config = dict(
    d_shared_expert=0,
    normalize_top_k=True,
    balance_loss=0.00051,
    init_std_router=0.0329,
    lr_router=0.00113,
    norm='rmsnorm',
    rope_base=10000.0,
    qk_norm=False,
    attn_scale=0.125,
    init_std_qkv=0.0165,
    weight_decay=0.016,
    lr_head=0.00774,
    batch_tokens=32768,
    steps=9498,
    dataset='wikipedia_en',
)
Below are experts of layer 11 (counted from 0) of a mixture-of-experts language model. Rows are named router (the router's row for the expert) and show model dimensions 48-95. Each number is 50 + 12 x the weight over its row's rms, rounded and kept within 0 to 99.
After each expert's rows: "mostly gets" lists some tokens that are sent to it at least half of the time; "gets" lists some tokens that make up at least twice as much of what it gets as of all text. This comes from a sample of Wikipedia text that the model never trained on. Tokens count by the router's weight.

# expert 8
router:62 47 38 33 52 47 39 44 63 61 40 50 66 42 58 73 42 42 55 42 56 63 39 40 43 49 39 50 50 38 50 55 12 26 48 62 61 51 40 43 61 51 34 42 80 55 50 62
mostly gets: " North", " South", " New", " York", " West", " California"
gets: "-", " the", " New", " United", ":", "\n\n"

# expert 14
router:68 35 43 44 43 45 33 63 52 57 41 64 56 55 62 55 41 53 53 40 32 47 46 45 50 57 70 45 60 45 38 53 18 45 46 44 55 19 46 55 63 50 48 36 73 58 56 63
mostly gets: "American", " Foreign", " Best", " Scottish", " Civil", "International"
gets: " of", ":", " the", " for", "-", "'s"

# expert 28
router:56 49 39 44 42 74 42 42 55 68 52 63 59 51 80 67 44 37 46 39 45 50 52 48 51 35 50 36 54 32 41 35 18 42 41 60 62 46 35 49 45 37 44 35 55 69 65 48
mostly gets: " well", " million", " century", " years", " According", " hours"
gets: "20", "00", "0", "10", "5", " years"

# expert 9
router:38 56 48 45 47 31 60 49 46 50 50 46 46 49 55 53 43 40 38 06 42 52 40 50 49 41 67 50 52 39 49 57 11 41 35 46 52 09 54 40 66 34 57 53 49 74 57 50
mostly gets: " MPC", " JPL", " Apps", " None", " %", " ±%"
gets: "1", "0", "2", "3", "4", "6"

# expert 24
router:52 42 54 41 52 46 52 47 58 50 34 61 53 81 71 67 56 28 48 39 41 56 58 47 65 38 39 23 69 36 37 56 07 49 29 40 73 41 66 53 56 45 51 40 44 44 55 47
mostly gets: " |\n", ".\n\n", "\n", "==\n", ")\n", " =\n\n"
gets: "\n", " |\n", ".\n\n", ")\n", "\n\n", " \""

# expert 27
router:59 51 41 46 47 62 38 64 51 55 53 48 38 58 57 70 66 57 77 20 41 55 29 35 47 26 45 38 46 65 32 66 22 48 48 49 55 30 41 57 55 54 36 49 47 65 48 56
mostly gets: "–present", "\"\n", " #", "*\n", " MF", " take"
gets: "–", " ", "20", "19", "\n", "18"

# expert 21
router:55 41 38 40 29 38 49 55 52 46 32 42 61 50 58 64 48 41 46 13 39 40 42 54 38 45 63 43 66 44 55 47 29 43 31 53 75 31 53 50 56 45 59 31 27 82 62 58
mostly gets: " M", " J", " N", " K", " V", " F"
gets: " K", " P", " B", " D", " M", " S"

# expert 10
router:42 54 36 45 41 44 56 64 41 52 45 58 39 55 64 54 56 46 56 55 34 45 43 52 56 38 70 47 51 46 44 55 40 54 41 47 62 26 18 32 43 53 33 43 52 47 64 37
mostly gets: " and", " or", " all", " but", " just", " than"
gets: " and", ",", " or", " all", " &", " also"

# expert 26
router:48 35 45 36 42 50 50 70 53 64 52 50 45 59 69 70 52 46 64 29 40 45 45 35 54 47 54 34 67 44 55 57 24 62 57 50 68 54 42 41 44 43 44 56 74 57 51 73
mostly gets: " is", " was", " be", " has", " he", " they"
gets: " was", " is", " as", " to", " he", " were"

# expert 25
router:59 37 32 44 27 61 42 61 63 42 45 59 08 55 61 71 54 51 57 32 39 52 44 42 27 38 61 47 58 43 49 60 18 44 54 52 60 37 44 57 72 43 49 44 50 63 46 59
mostly gets: "=", " GBR", " ESP", " TUR", " CAN", " ITA"
gets: " |", "|", "-", ";", ":", "="

# expert 17
router:66 41 45 34 31 43 32 57 62 44 41 69 49 63 62 62 67 42 55 64 38 37 32 36 43 39 54 32 57 41 30 45 41 40 34 35 62 22 44 46 65 50 40 42 51 73 64 68
mostly gets: " its", " these", " his", " their", " the", " various"
gets: " the", " The", " his", "'s", "The", " its"

# expert 4
router:54 34 36 40 42 53 48 57 54 62 44 86 43 49 52 74 63 48 56 40 41 40 51 31 50 46 50 42 52 49 63 50 33 43 30 56 66 42 52 43 53 62 57 33 62 57 59 55
mostly gets: " which", " when", "\",", " where", " but", " while"
gets: ",", " that", ".", " and", " which", "),"

# expert 30
router:63 42 47 52 40 52 29 66 74 55 42 68 33 57 70 77 60 37 49 46 54 32 40 45 57 49 51 41 75 41 34 44 31 42 44 61 45 36 46 56 73 41 53 25 41 73 62 59
mostly gets: "\".", ").", ".\"", ".\"\n\n", ".", "\".\n\n"
gets: ".", ".\n\n", ").", "==\n", "\".", ".\""

# expert 2
router:49 41 37 52 54 59 43 76 69 70 41 71 49 48 57 59 65 39 58 41 43 39 39 31 54 41 79 25 67 43 40 60 25 36 42 64 66 43 58 59 47 44 52 47 47 56 41 62
mostly gets: " on", " under", " with", " in", "In", " at"
gets: " in", " of", " to", " on", " with", " by"

# expert 6
router:53 42 63 38 50 35 37 57 48 47 50 54 60 43 65 52 54 44 38 34 47 37 63 58 52 54 37 29 62 36 36 50 09 49 44 54 68 31 42 61 48 58 44 32 68 64 55 68
mostly gets: " ", " (", " −", " $", "^{(", " £"
gets: " ", " (", "–", " $", " +", " −"

# expert 11
router:53 47 28 46 50 16 38 65 60 48 32 64 25 50 83 51 33 39 75 40 29 47 55 35 54 40 66 23 64 53 52 56 29 45 45 62 65 40 41 40 49 53 44 43 57 60 38 52
mostly gets: "″N", "°N", " –;", "%;", " —;", " approximately"
gets: " |", "|", ";", ":", " /", "°N"

# expert 19
router:49 42 46 38 39 36 31 64 48 52 42 56 55 52 61 64 29 42 53 31 34 31 35 47 39 48 66 25 53 51 40 87 14 31 32 58 53 54 43 47 51 60 45 45 63 71 59 60
mostly gets: "_{", "\\", "{", " \\", " MPC", "′"
gets: "1", "2", "10", "4", "3", "0"

# expert 16
router:48 38 53 53 38 32 43 57 44 64 55 55 49 47 58 53 52 36 59 42 32 53 48 42 48 32 50 39 58 40 49 54 26 21 32 60 46 36 51 50 40 26 36 29 45 76 46 53
mostly gets: " a", " one", " this", " another", " This", " any"
gets: " a", " an", " one", " A", " this", "A"

# expert 18
router:48 51 58 50 33 39 35 52 65 59 32 43 60 46 60 72 45 42 40 39 33 54 50 41 60 57 67 51 60 45 45 62 31 41 38 37 40 41 45 60 50 41 36 52 63 56 48 51
mostly gets: "(s", "born", "19"
gets: "19", "20", "18", "17", "born", "(s"

# expert 5
router:53 43 38 43 44 37 49 59 48 49 46 56 33 44 78 71 46 53 51 52 44 54 48 63 45 52 39 51 68 55 47 72 18 40 35 76 48 38 44 43 57 37 41 42 62 78 52 57
mostly gets: "°W", " Stadium", " JPL", " Michigan", " Minnesota", " Haleakala"
gets: ")", "\"", "%", "0", " University", "}"